From a checkpoint of a small mixture-of-experts model trained on Wikipedia.
Size: width 640, vocabulary 8192, 125M parameters.
Below are experts of layer 7 (counted from 0) of a mixture-of-experts language model. Rows are named router (the router's row for the expert), gate (a neuron's input weights, with its number), up (a neuron's input weights, with its number), down (a neuron's output weights, with its number) and show model dimensions 384-415. Each number is 128 + 32 x the weight over its row's rms, rounded and kept within 0 to 255.
After each expert's rows: a language model's description of what the expert responds to; "raises" lists some tokens whose logits its average output raises strongly, later layers aside. This comes from a sample of Wikipedia text that the model never trained on.

# expert 35
router [146 114 187 139 142 163 111  94  83 173 186 143 161 144 101 134  69 119  78 147 128 155 152 104  96  88 110 121 182  99 147 132]
gate0 [ 68 118 196 171  57 155  97 154 126 110 125 108 128 144 162 124  73  88  92 111 122 142 156 101 118 157 160 144 189 116 126  42]
up0 [101 108 126 163  46 145  93 170 100 110 133 105 138 166 152 135  90  49  58  94 147 134 118 107 126 131 224 159 176  93 142  39]
down0 [137 150 102 124 133 117 116  94 125 140 113  79 132 168 100  83 139  67  77 101 165 180 107 144 137 173 161 107 170 126 121 121]
gate1 [119 185 147  98 106  80 137 104 138 131 118  93 117  94 105 190  87 144 178 176 150 164  97 127 116 139 113 146 102  94 134 137]
up1 [ 83  88 115 133 119 155 166 153 108 154 110 150 109 138 151 127 167 145 125 122 125 106 176  83  73 111 153 113 100 151 148 109]
down1 [139 110 165 143 157  56 143 167 125  82 147 121 101  81 146  75 142 164 166 121 111 126 165  91 143 119 129 202 167 130 131 112]
gate2 [100 118 189 163 112 121 151 151 193  97 172 118 133  90 133 121 158 167 120 131  57 104 104  79 142  96 113 112 106 118 147  98]
up2 [ 91 134 139  72 149 135  85 138 249 101 156  69 124 158 121  63 165 138 135  76 113 124 160 110 183  90 147  93 147 118 122  94]
down2 [106 174 120 158 119  82 130  68 138 165 202 110 113  93 133 141 151  82  93 150 204 132 115 130  46 120 105 100 142 115 132  97]
gate3 [108 124 139 166  88 171 125 104 144 174  96 128 120 107 126 126 112 162  68 120  89 119 205 134 163  91 110 119 153 113 202 116]
up3 [118 136 136 118 156 115 104 112 145 112 150 142 178 141 138  86  80 124 186 143 125 153  58 158 110 197 107 159 108 105  72 133]
down3 [183 164 171 100  81 156 121  68 101 107 119 144 142 122 162 142 152  92 139 117 141 112 124 130 120 162 121 147 115 173 133 135]
gate4 [189 173 156 111 134  96 134 147  96 127 161  95 163 118 140 156 164 121 109 104  91  47 115 114 145 112 174  83 122 136 143  93]
up4 [158 184 195 136  94 117 113 101  78 167  91 107  93 135  96 142  83  95 125 115 102 124 119 150  97 112 133 138 163 126 107 124]
down4 [156  95  24 122 139  82 118 120 101 173 172 163 112 140 163 127 118  83 155 137  92 137 106 139  71 127  98  89 127  98 134  85]
gate5 [137 157 117 136  88 139  28  81 171 161  96 164 161  95 125 142 147 189 136  89 162 188 149 107 138 132 161 149 146  78  58 135]
up5 [122 133 149  73 110 166 133 137 159  96 139 129 144 123 164 129 135 139 159 123 164 104 195 158 171 153 108 139 115 173 134 143]
down5 [155 126 169 144 203 131  83  93  49 119 117 134 152 108 112 193 100 128 158 200 113  86  69  86 147 121  61 147 158 108 142 134]
gate6 [122 113 148 137 196 161  52  77 144  71 104 153 158 141 146  75 159 122 112 152 118 110  99 153  79  99 114  95 177 129 111 119]
up6 [112 159  98 174 180 191  98 105 192  88 141 164  73  96 142 111 129 142  85 109 151 102 162 145  87  63 123 124 209 141 148 109]
down6 [110 119 151  90 138 139 166 143 126 151 164 103  97 202 116 158 120 123 183 170 170 176  86 124 107 114  70 111 107 192 107 117]
gate7 [151  87 152 132 155  84 164 115 214 170 111  80 153 117  83 172  74 158 143 145 107 191 161 133 153 152 138 147  87 161 139 124]
up7 [ 88 140  87 144 202 100 130 143  55  99 112 155 132 115 142  96 165 145 126 116 113  70 108 159 156 116 147 155 133 136 154 134]
down7 [132  92 163 182 153 118 146 151 118 143  87 117  99 114  89 172 105 216 206 108  87 103 110 180 114 111 124 120 168 101  92 158]
gate8 [123 101 113 154 137 138 157  92 153 152 126 140 154 125 111 122 189  81  70 134 173  89 183 139  75 131 145 173 164  75 161 164]
up8 [101 114 122 123 114 129  82 142 103  89 131 138 132 107 172 164 130  91  86 103 113  88 165 100 154  68  91  66 125 121 126 128]
down8 [146 157 152 167 114 204 109 181 118  99 160 161 141 170 191 137 141  51  98  86  79 131 126 126 143 154 133 113  95 184 146 176]
gate9 [104 203 149 104 162  36 207 147 170 134 105 153 135 102 143 130 137 107 112 134 129 130 158 102 136 107 119 171 131  90 147 143]
up9 [151 146 145  90 170 107 157 103 104 142  52 130 111 136  82 111 127 114 129  88 115 152 145 103  99  83 195 157 128  97 136 146]
down9 [ 87 183 193 163 102 117 158 120  75 161 156 117  59 116 177 136 120 135 153 115 130 125  94 101 110 121 113 124 148  93 110 155]
Description: Digits, decimal points, percent signs and sentence-starting words in census demographics and numeric tables: The median age, 12.4%, sq mi.
raises: " |", " (", ";", ","

# expert 50
router [152 183 126 131 160 149 137 154  71 138 159 116 134 129 103 124 107 151  81 129 112 186 128 107 112 125 101 121 198 144 154 118]
gate0 [151 163 148  61 121 105 147 140  90 153  94 160  89 101 155 121 100 124 106 144  76 108  87 138  67 118  86 143 169  84  97  58]
up0 [155 118 111  78  68 176 151 178 175 101  97 110  88 137 128  96 111  58 101 138  62 126 137  75 190 147 146 118 175 127 139 109]
down0 [140 168 128 160 151 138 172 135 120 124 152 155 104 151 137  85 125  77 109 127 167  87 120 173 143 109 129 140 156 173  98 171]
gate1 [ 84 118 160 136 104 101 137 119 184 119 141 134 176  86 113 253 141  70 172 107 132  91 150 130 107 146 117 176  93  54 131 150]
up1 [113  98 115 166  79  72 121 122 181 122 117 122 174 126 103 247 142 111 121 135 149 116 167  93  85  97 123 196 148 108 149  74]
down1 [139 123 127 117 119 111 113 153 152 141 121 144 159 156 159 109 175 120 163 137 141 144 161 159 140 132 114  91  85  98 134 157]
gate2 [146 180 147  74 139  47 151 154 128  93 113 176 140 105 159 163 138 127 105 141 110 130  97 126  95 135 116 124 138 140 152 194]
up2 [120 150 129  24 121  60 140 119 105  97 149 138 110 104 180 156 104 148  93 148 125 120 124 102  89 121  95 110 130 126 153 161]
down2 [ 99 140 121 127 104 105 123 152 171  89 104 105 133 185 112 170 114 116 143 126 174 117 148 158  97 136 119 142 110 107 192 185]
gate3 [ 98 116 136 137 124 104  80 126 116 172 166 123 141 134  76 113 147 135 129 155 108 202  98  98 109 114  15 116  95 166 139  77]
up3 [110 138 151 146 162 154 126  78 140 194 146  94 153 138  28 143 166 153 125 160  55 137 128  81 131 158 100  91 147 100 128  78]
down3 [144 177 134 111 102 133  95 140  85 113 137 153  53  46 115 124 103 179 153 136 139 144 144 168  81 107  83 183 138 166 101 154]
gate4 [172 121 145 176 129 128  88 159 111 154 129 125 164 135 109 143  99 150 109 155  91  92 154 152 123 105 142 123  71 114 152 127]
up4 [120 115 121 139  93 166 140  88 136 116 138 112 101  93 121 129 160 130 108 146 135  92 128  96 102 135 151 108 110 146 148 130]
down4 [128 102 138 140 137 125  97 155  88 109 135  72 111  79 200  81 100 123 105 165 132 117 126 165 139 108 128 140 127  79 153  95]
gate5 [183 125 155  90 131 136  75 189 128 101  88  90 148 128 122 141 113 126  79 131 130  91 100  67 129 104  73 118  43  97 155  91]
up5 [137 110 142  88 106 130  77 107 111 138  85 144 122 153  85  63 109 149 101  54 148 101 105 133 131 143 127  69 104 134 161  91]
down5 [ 60 123  95 142 136 110 108 113 132 162 150 118  73 105 160 106 138 139 102 128 160 138 163 124 108 106  79  97 144 101 126 106]
gate6 [146 137 132  84 158 182 115 129 132 133 146 129 149 106 117 145 182  79 171 107 135 164 128 137 148 102 116 101  76  89 142 147]
up6 [109 165  78 167  89  72  90  86  84 135 152  98 146 105 115 107 157 153 151  97 158 134 114 119 135  83 130 117 121 108 148 138]
down6 [164 116 108 112  90  72 122 125 241 148 118 115 167 166 179 109 163  92 140 129 143 131  84 123 157 139 178 137 120 121 164 169]
gate7 [152 105 172 127 132  92 190 101 145 119  79 166 120 138 132 169 100 140 178 125 168 115 109 118 112 168 165 109 123 103 104 127]
up7 [161  86 142 127 156 152 166 118  45 118 137 135 176  80 165 132 158 127 156 133 142 109 136 152 117 182 150  91  85 169 164 113]
down7 [123 100 155 172 122 120 133 121 108 140  64 128 142 105 158 103 134  66 133 113 126 113  92  83 201 153 184  76 150 148 132 104]
gate8 [136 176 122 140 144 145 140 186 106  88 122  80 171  89  71  94 152 184 132 106 156 170  78 124 166 115  51 145 128 114 148 204]
up8 [112 162 103 151  82 143 112  92  41 127  89  97 140 113  94  75 189 141 155  77 178 136 122 137  87 125 110 126 103 136  98 126]
down8 [125 117 149 144 156 112 148 154 152  78 178  79 121 106 108 101 165  69 166 141 146 105  85 159 117 156 113 131 179  92 107 103]
gate9 [117  94 135 162 144  83 144  92 181 118 122 132 146  76  92 132 143 119 150 111 108 127 176 131 125 139 188 146 109  99 102 131]
up9 [ 71  56 124 173 127 104 122  79 137 165 133 144 133  67 120 162 174 154  94  62 115 136 142 164 151 109 137 108 185 124  79 109]
down9 [159 112 151 149 176 163 111  98 142 157 141 143  79  97 117 151 169 133 131 149 140 122 111 117 114 167 122  95 149  65 125  96]
Description: Pipes, dashes and header words in wiki tables and bullet lists, such as No., Pos, Candidate, Title, Turnout, GK.
raises: "-", "  ", ",", ".", " by"

# expert 44
router [157 109 155 117 128 139 168 126 136 183 163 106 168 171 179 148 125 184  73  98 163 159 118 113 135 102 148  93 164 141 134 130]
gate0 [132  97 203 108 131 178 124  79 186 188 172  98 157 164 153  97 122  92 154 106  96  95 123  91  85 123 117 136 173  61 107 146]
up0 [ 83 127  81 121 126 127 113  85 137  71  53 183 160 169 133 141 141 124 166  68 142 134 131 161  97 122 176 198 108 205 132 139]
down0 [191 139  88 154  68  99 164 106 125  81 123 126  95 151 172 159 113 154 123  81 116 111 155 170 150 129 124 137  88 129  88 150]
gate1 [ 76  86 151 103 141 152 106 104 127 113  87  70 195  96  92 148  98 172 101 145 169 140  77  79 166 155 139 144 120 184 168  86]
up1 [156 113 128 102 108 168 101 101 145 107 179  70 114  92  97  87 108 133 175 166  76 103 121 166 177 138 105 115 151 103 116  77]
down1 [105 131 129 129 109 111 193 169 127  84 185 133 110 106 165 141  93 116 139 136 113  93 117 177 194 171  95 114 112 136  71 142]
gate2 [113 112 140 117  90  85 131 122 148 145 111  91 156 168 205 167 117 169 140 154 109 104 141 168  81 142 145 145 110 161 109  89]
up2 [ 91 128  76 146 205 132  27  98 143 143 159  54 135 184 137 123 115  74 211 110 134 130  69 132 116 129  79 152  84 168 126 163]
down2 [136 101 171 135 153 155 197  83 167  69  70 143 139 104 148 144 101 147 205 107 159 133  66 221 131 133 105 164 102 163 124 153]
gate3 [134  91  95  85 105 133 171  91 157 181 122 142 103 130  95 153 171 126 124 143 146 171 168  81 131 124  67 101 160  78 145 129]
up3 [109  84 194 130  98 141 116 152  93 178 160  71 193 140 182 120 136 113 188 103  92 152 189 107 157 104 145 135 121 124 130  72]
down3 [131  70  98 162 151 123 135  69  81 153 155 180 165 167 138 140 120 153 118 147 123  70  90 126 126 123 101 134 116 107 113 115]
gate4 [157 134 157  79 132  85 155 138  93 127 178 210  64 217 146  89 149 118 105 105  98 138 141 155  78  95 184  79 132  91 161 185]
up4 [149  88 168  41 175 139 125  77  88 142 177 109 132 178 100  89 141 139 151 104 101 161 164 175 116 149 170 174 174 138  99 169]
down4 [186 168 121 134 140 147 154 181 123 158  90 122 125 145 111 146 122 114  85 124  88 140 136 180 147 134 144 121 116 139 112 153]
gate5 [ 66 136 164  97  99 107 116 123  89 149 132 104 132 163 193  94 168 119  52  87 164 108 138 112 150 149 157  96 178 155 171 127]
up5 [ 83  82 136 122 108 162 103 143  53 145 103 110 104 209 158 170 107 118 146 152 125 167 140 121 170 127 194 133 146 167 155 120]
down5 [ 98 131 172 178 173 119 148 123 142  75  64 128 153 141 170 103 141  78 115 141 158 109 116 153 120 128 153 128  79 194 102  59]
gate6 [159 140 122  98 110 134 147 107 132 124 178 138 116 162 130 118 100 119  91 121 123 142 149 101 127  96  84 127 114 155 180  85]
up6 [156 164 125 151 111 138 124 123 113 112  98 177 126  74 150 151  83  54 202 136 165  96 126 129 163 117  93  94 174  91  98  78]
down6 [153 149  61  75 117 135 130 119 133 136 118 129 152 165 105 102 150  81 122 179 116 166 125  88 119 134 162 176 154 122 127 164]
gate7 [130 100 157 105  40 172 100 142 122  61 145 185 125 110  97  84  57  78 129 115 122 131 120 154 143 103  60 103 135 154 148 109]
up7 [126 139 187 125 102 147  45 152 167 142 144 142 165  86 140 104 171 130 157 107 121 118 104 139 153 142  82 128  76  92 106 118]
down7 [151 121 130 115 151 117 152 169 127 128 203 121 111 115 137 108  92 130  93 137  90  94 161 107 142 145 164 138 170 128  59 129]
gate8 [ 82  96 103 112 136  82 176  89 107 139 126 144 127 159 102  91 101 162 155 166  97 158 149 203 149 130 143  87 123 142 132 175]
up8 [151 143 123 129  79 141 146 124 133  93 116 136 156 142 167 123 194 157 142 174 147 117 157 133 128 184 157  82  82 139 153 114]
down8 [117 167 161  98 127 116 131 110 135 155 100 122 102 119 100  99 168 136 130 130 157 182 160 177 118 155 113 162 118 119 130 120]
gate9 [144  86 142 130 143 101 154 108  96  92 174 134 146 127 126 174 149 146 103 140  68  69 131 166 126  94 210 145 134 143 159  75]
up9 [120  93 117 123 105  79 102 141  89 131 129  83  74 134 102 139 102 125 119 131 132 160  97 112 110 163 135  44 129 153 135 122]
down9 [ 99 144 159 236 110 153 178 117 127 155 130 143 152 143 101 203 148 142 162 103  88 198 136 106 110 105 160 126 112 110 162 117]
Description: Vowel-ending syllables inside foreign personal and place names, such as ta, na, za, ho, ja, oca.
raises: "n", "val", "y", "han", "ne"

# expert 31
router [175 185 116 152 118 121 120 121 118 174 119 105 120 146 170 138 110 103 128 157 128 144 184 126  96 128 154 135 125 183 117  81]
gate0 [143 197 115 123 172 134 133 121  98 184 124 159 118 159 148 186 110  91 102 176 150 135 140  98 147 110 105 118 159 105 141 106]
up0 [ 97 102 153 128 144 170 154 144 113  96 136  97 122 163 155 134 122 129 122  71 124 142 104 162 182 133  96 133 106  83 156 166]
down0 [120 158 151 103  93 105 150 101  99 114 123 149 123  91  90 114 102 152  83 111 103 102 152 116 148 134 138 110 116  82 209  91]
gate1 [159 129  81 136 101  87 119 150 126  56 137 116 156  95 101 165 187  75 164  80 130 128 144  86 118 118 135 142 110  96 160 113]
up1 [173 131 118 141 147 113 162 155 105  78 116 128 150 130 136 172 156  86 152  42 153 109 146 107  81 110 132 113 121  98 149  79]
down1 [ 96 122  91 184 119  85  80 104 196 149  94 125 121 153 182 106  80 170  93  85 187 148 137  82 114 103 152  96 108  94 117 101]
gate2 [134 129 134  57 208 135 125  96 142  78 110 138 112  88 147 137 109 157 117 169 203 101  78 128 109 119  61 132 122 130 126 116]
up2 [136 100 171 147 158 157  90  82 115  77  96 167 123 196  91  70 114 110 137 110 176 162 129 177 124 112 116 100 156 140 114 192]
down2 [124 135 150 128 211 132 133 191 138  97 110 141 123 181 162  70 128 151 127 139 149 179 115 141 156  82 104 125 197  95  96 121]
gate3 [148 146 153  69 173 115 104 129 195 119  96 107 161 127 119 121  91 134 159  81 156 104 121  87 156 163 122 140  84 117 166 141]
up3 [119 112 163  77 126  90 128 126 158 137  42 136 141  52 114 126 111 150 141 125 155 107  81  76 135 181 136 143 163 105 168 134]
down3 [101 187 166 183 162 127  86 163 184 108 138 148 131 172 171 132 162 122 132 111 144  90 131 137 138 131 189  81  84 169 134  95]
gate4 [158 171 108 131 118 141 107  94 201 120 114 115 110 130 126 143  87 127 115  58 132 185 111  59 137 165 156  93 109  90 101 113]
up4 [ 73  81 141 155 127 123 129 163  47 126 110  99 114 105 139  92 123 116 136 168  98 113 132 148 148  98 103 143 157 131 152 160]
down4 [118 100  80 138 137 181 117 130 131  86 167 128 107 149  88 133 140 177 141 119 105 133 102 106 141 159 146 113 138 131 143 140]
gate5 [149 142 149 152 126 107 111  56  87 178 120 139 114 159 132 139 112 158 162 148 160 148 175 115  74 155 102 130  87 184 111  80]
up5 [ 79 143 128 125 134 103 107 157 127 181 168 116 197 136 153  87 162  90 113 114 114 127 182 169 132 154 152 180  87 152 158 142]
down5 [150 151 120 131 125 129  85 117 151 108 127 142 136 148  90 144 107  70 163 130 116 110 153  93 122 107 137 101 128 140 121 166]
gate6 [172 149 123 141 100 137 120 190 179  92 129 140 138 166 154 112  76 131 127 183 158 148 188 108 183  72 170 146 121 156 139 141]
up6 [ 92  72 138 187 167  94 150 137 108 135 196 156 129 103 135 120 110 123 145 167 106 104 153 163 155 141 129 150 191  96 151 120]
down6 [134 136  95 116 164 149 196 125 124 175 143 156 126 132  99  96 130 108 206 100 172  62 127 134 108 175 137  76 115 105 124 115]
gate7 [ 85 150  99 138 179 117 122  66 122 126 138 103  88 134 163 157 106 159  49  84 161 143 156  60 133  71  66 149 114 153 164 122]
up7 [175 131 126  95 121 139 131 152 156 129 111 174 142 142 150  87 101 110 183 182 117 165  53 161 118 185 197  96 150 122 148 124]
down7 [225  98 124  96  95  85 162 115 136 162 168 164 118 120 131 129 122  97 113 139 128  94 124 125 117 118 109 138 140 176 145 125]
gate8 [139 103 135 127  95 145 121 162 148 119 123 182 195  97 162 107  95 109 171 137 108 107 126 219 168 170 169 135  72 132 130 178]
up8 [ 99 175 100  94 131 163 157 108 127  62 164 153  52 118 116 164 108 148  72 113 126 149 102  58  83  78 141 108 109 147 174 121]
down8 [ 86 147 154  77 151 143 109  98  64 157  89 157 159 149 168 158 134 157 104  89 138 146 168 126  93 149  75 118  83 143 121 109]
gate9 [113 147 171 129 102  74 108 195 135  96 199 142 135 159 140 170 188 128  94 119 133  93 116 167 121 115 142  87 161 211 132 104]
up9 [166  74  63 148 117 147 106 110 134 156  63  92 122 110 148 133 111 122  86 134 147 109  71 141 129 110 156 210 112  77 150  55]
down9 [118 142 188 135 138 113 106 154 141  87 115 149  98 173 169 174 128 138 156 170 139  87 139 141 133 126 133 135  54 141  73 149]
Description: Bare digits and numbers in tables, scorer minutes, dates and coordinates, such as 48' in goal lists, table ranks, birth years.
raises: ",", ".", " (", " |", "\n", ";"

# expert 18
router [144 133 108 151 122  99 120 117  90 167 137 118 153 136 174 132 152 140 105 159 144 190 193 116 124 120 102  94 128 151 127  85]
gate0 [ 70  99  90 149 147 113 137 139 107 122  92 174 135 115  62 118 143 176 104 140 142 109 125 119 145 148 125  88 171  42  81  97]
up0 [118 174 101 131 127 146  81 148 130 155 139 138 114 162 195  83  89 140 149 132 129  91 102 142 147 111 143 156 118 160 171 146]
down0 [120 154 149 124 171  89 133 159 148  83 139 102 149 111 112 185  90 140 160  93 139 151  93 135 102 124  97 194 120 140 160 161]
gate1 [127 129 120 139 121 146 118 133 154 150 126 135 126  60 154 163 132 110  56  86 134 191 192 139 124  87 122 103 148 128 136  73]
up1 [135 116  70 110 131  61  95  85  49 136 166 140 127 180  97  31 119  57 155 138 141 150 111  88 126  86 117 103 115  83 107 161]
down1 [116 114 110 204 147 105 196 151 159 153 130 124 111 174 196 143 147 136  98 157  98 143 168 150 151 146 117 139 146 135 100 116]
gate2 [103 169 168  91  96  54 182 131  75 190 141 126 128 118 149 103  89  88 123  97  94 167 186 130 157  65 147 131 141  98 111  98]
up2 [160  86  45 148 159  83 119 130 135 120 121 169 118 154 108 139 129 137  92 154 100  54 142 135 124  94  91  77 144 168 174 165]
down2 [ 91  99 159  84 155 195 106  96 165 162 101 156 133 162 208  70  99  85 158 102 133  42 110 106 150 121 144 164 122  78 125  77]
gate3 [121 156  91 131 136 127 113 146  80 169 118  85 157  86  77 181 165 106 124 138 130 170  89 125  79 115 148 101 139  46 117 131]
up3 [155 109  70  89  88 159 163 136 157  71 138 130 105  89 152 117  61 138 112 111 116 107 129 129 150 148 142 203 131 165 133 105]
down3 [127 136 169 114 139 102 141 104 194 162 167 108 172 162 158 129 175 117 152 121  79 132 168 121 103 157 134 196 124 100  94 143]
gate4 [105 121 173 130 104 184 125 119 179  80 148 103 108 115 104 174 128 110 152 137 127 181 124 126 106 110 115 130 189 151 105  68]
up4 [ 66  86  92 151 142 129 137 136 121 216 119 168  76 140 161 151 145 177  97  98 114 155 149 107 126 143  73  69  95  85 139 188]
down4 [125 114 141 161 117 104 153  97 156 142 145  75 193 120 123  95 148 114  71  55  84 135 152  76 143 177 179 131 139 120 115 140]
gate5 [194 103 167 117 174 140 171 113 133 129 140  97 166  61  84 156 175 192 143 178 109 128  69 129 126 104 117 125 128 112 126  78]
up5 [115 140 129 163  93 147 103 132 137  71 138  91  82 213 101  87  94 116  81 107 134  67 164 132  75  80 140 117 150 142 188 105]
down5 [147 104 123 162  92 163 106 104 139 141 172 123 115 169  94 107 117  46  88 155 148  98 185 124 160  81 139 111  83 141  94  90]
gate6 [181 101 173 130 114 140 127 100  75 115 139 138  78 116 115 159 127 151  98 117 134  66 121 165 205 111  95 114 120 163 162 150]
up6 [148 107 126  86 209 182 174 154 103 113 129 125 189 136 201 151 170 122 115 121  93 120  92 147 133 133 103 102 116 103 165 164]
down6 [165 105 133 131 186 173 148 128 123 120 126 147  95 124 138 163 118 113  82 122  61 147  73  92 155 118 115 177  87 138 100 149]
gate7 [ 86 149 113 139 149 134  46 134 132 110 102  57 166 156 190 146 166 121 105 151  94 122 116 154 155 132  72 167 167 125 106 174]
up7 [104 112  51 167 164 145 161 152 107 138  93 151 178  81 150  91 104 114 141 130  97  85 147 138 110 113  92 159 101 132 113  97]
down7 [158 122 106 156 129 194  94 162 110 109  83 172 166 134 142  40 145 133 135 153 126 106 128  82  64 147 132 124 129 106 106  98]
gate8 [150 144 148 132  94 123 120 139 127 132  91 115 145 102  94 139 117 146 149 123 110 160 111  87 126  76 105  88  82  95 137 167]
up8 [ 99  81 102  47  79 142 163 127 157 136 108 132  79 172 163 175 146 131 154 164 175 107  98 186 158 177 104 123 117 136 190 146]
down8 [ 93 215 149 113 116 113 100 146 111 162 183 102  97  58 118 144 151 137 132 135 138 138 154 126 107 151 109 127 137  99 135 121]
gate9 [166 104 161 123 216 119 198 104  90 116 196 118 144 111 158 152 131 144 110 107 120 112 118 171 166 154 131 117 137 126 124 111]
up9 [ 75 170 100 133 107 142  86 197 193 125 105 135 111 108 158 139  95  77 171 108  81 128 138 145 128 161 152  99 115 116 124 166]
down9 [ 46 187 194 136 113 146 118 121 165 143 149 140 189 151 109 129 131 154  89 207  65  88 132 114 170 163 180  93 159 140 129 113]
Description: Numerals and number words in counts, dates, times and statistics, such as seven, 15,000, 80, 22, and words like other.
raises: ",", "–", ".", " of", "-", " in"

# expert 11
router [142 172 151 120  95 100 116 109 112 150 173  97 151 130 197 130  94 208 104 135 141 117 156  76 138 143 150 149 143  92 110 100]
gate0 [145  46 176  95 163 178 109  65 155 100 138 140 122 133 162  52 119 192 135 167 146 184  97 110 120 137 159 139 160 166 103 103]
up0 [127 144  99 140  45 106 105 180 114 156 144 110  89 152 126 219 105  77 161 133  90 124 177 166 134 132  88  47 151 149 117 155]
down0 [149  93 120 171 109 130 172 174 117 138 128 106 103 171  83 117 145 158  85  93  97  89  78 186  99 129 131 120 197  92 105 135]
gate1 [132 150 127 162 159 185 139  59 128  96 213 110 124 171 147 123 126 144  86 131 134 115 201 145 124  71 175 106  97 148 159 118]
up1 [156 100  89  97 125  94 119 148  89 134 130 156 132  73 164 163 101 132 115 104 122  71 120 151 144  90 163 133 145  71 132 133]
down1 [ 92 136 142 112 113 102 165 138 169  87 111 171 154 158 177 118 146 131 186  99 164 142 148 136 135 125  89 110 118 110 132 217]
gate2 [143 134 141 109 163 137 190 163 110 143 120 132 146  94 108 157 220 115 168 116 154 113 187 158 161 162 117 137 120  98 149 155]
up2 [130 143 131 112 144 139  76 112 102 113  95 112  91 168 161 110 125  85  93 149  97  89  25 137 141 113 119  90 148 148 113 178]
down2 [127 132 121 167  75 116 124 111 122 131 137 102 114 151 159 111 152 119 153 179 163 151 149 171 158 201 116 117 110  45 158  92]
gate3 [187 139 122 117 144 144 116 169 163 102 133 108  97 101  87 104  64 176  86  91 166  93 125 101  81 111 209 128 112 111 160  83]
up3 [177 164 115  99 124 127 111 114 124 122 131 155 116 116 119 120  69 178 136 132 156  55 127 113 151 109 161  89 149 125 161 129]
down3 [169 131 123 172  75 152 164 109 134 126 173 119  84 131 113 103  95 165 165 140 151  90 133 171 170 106 136 108 138 182 104  91]
gate4 [113 119 164 113  96 134 116 138  80 129  68 128 140  72  82 134  73 118 140 134 193 109 139  77 137  93  65 132 113 135  96 125]
up4 [133 140 146 147 150 103 142 166 134 155 113  93 133 152 173  86 142 112 136 128  95 150 146 140  88 169 147 164 118 149 131 118]
down4 [156 143 102  96  97 164 121 119 111  95 175 129 157 100 178 169 109 150 102 145 156 120 116  96 139 199 164 138  78 119  90 152]
gate5 [132 130 133 152 123 161  64 122  95 160 164 122 133 146 123 117 146 142 154 151 131 120 120 118 141 146  64 121 134 135 124 125]
up5 [119 152 107  98 149 150 142 161 116  88  96 146 145 103 110 140  97  70 169 136  80 154 103 103 105 152 162 134  99 118 122 116]
down5 [105 136 140 103 162  96 125  85  53 143  84 126  96  72 102  71  94 109 132  88 158 101 170 138 105  81  73  97 144 121 132 148]
gate6 [ 81  99 135 105 110 168 169  71 170 131  94 134 116 128 129 154 134 127 117 128 136 175 106 116  95  93  90 127 146 151  90 111]
up6 [ 94 106 125 121  65 160 126 159 200 194 132 148 123 110 166 151 143 125  96 104 143 160 119 131 118 118  85 122 150  92  89 134]
down6 [ 88 128 121 106 114 129 180 120  87 128 135 166 229 154  63 112 101 127  93 113 116 122  82 170  97 124 125 203 178 110  95  65]
gate7 [121 203 117 112 158 142 106 119 163 186 147 158 107 206 113 100 125 158 107  89 144  81 145 141 119  85  91 130  96 106  76 120]
up7 [172 124 118 164 113 186 195 230 152  83 140 189 148  84 127 185 142  99 124 111  69 174 139 123 109 146 195 138 121 161 148 120]
down7 [ 95 153 158 154  84 152 106 144 133 178  75 165 143  71 142 140 172 137 129 130 116 134 141 140  89 141  72 137 147 153 168  90]
gate8 [125 151 126  98 108  98 162 117 164 117 110 169 116 154  99 147 104 107 120  99 121  83 109 130 131 128 166 141 128 147 188 164]
up8 [196  57 122 141 123 161 162 175 126  82 131 145 172 116 121 147 111  98 187 132 125 159 135 111 148 124 146 121 136 137  59 125]
down8 [150  53 115  79 117 104 136 121  88 149 114 165  95 103 110 117 112 128 130 139  96 126 112  90  99 149 120 201 102 106 124 133]
gate9 [130 150 139 121 119 154  96 121 127 119 157  88 158 113  67 145 100 132 120 164  82 127 134 133 164  97 120 158 173 113 106 123]
up9 [139 105 113 139 129 102 159 103  74 155 143 129  98 137 142 129 179 111 170 167 143 174 178  71 125  74 111 144 131 170 175 163]
down9 [ 73 170 173 129 112 165 112 146 123 136 116  96 133  65 124 130  55 109 144 189  84  63 164 122 169 123  85 114  86 107 109  99]
Description: Word-internal pieces of romanized Asian and African names, mostly Chinese, Thai, Japanese and Indian: Shandong, Taichung, Nakhon, Ogata.
raises: "mu", "ba", ",", "-", "ti", "i"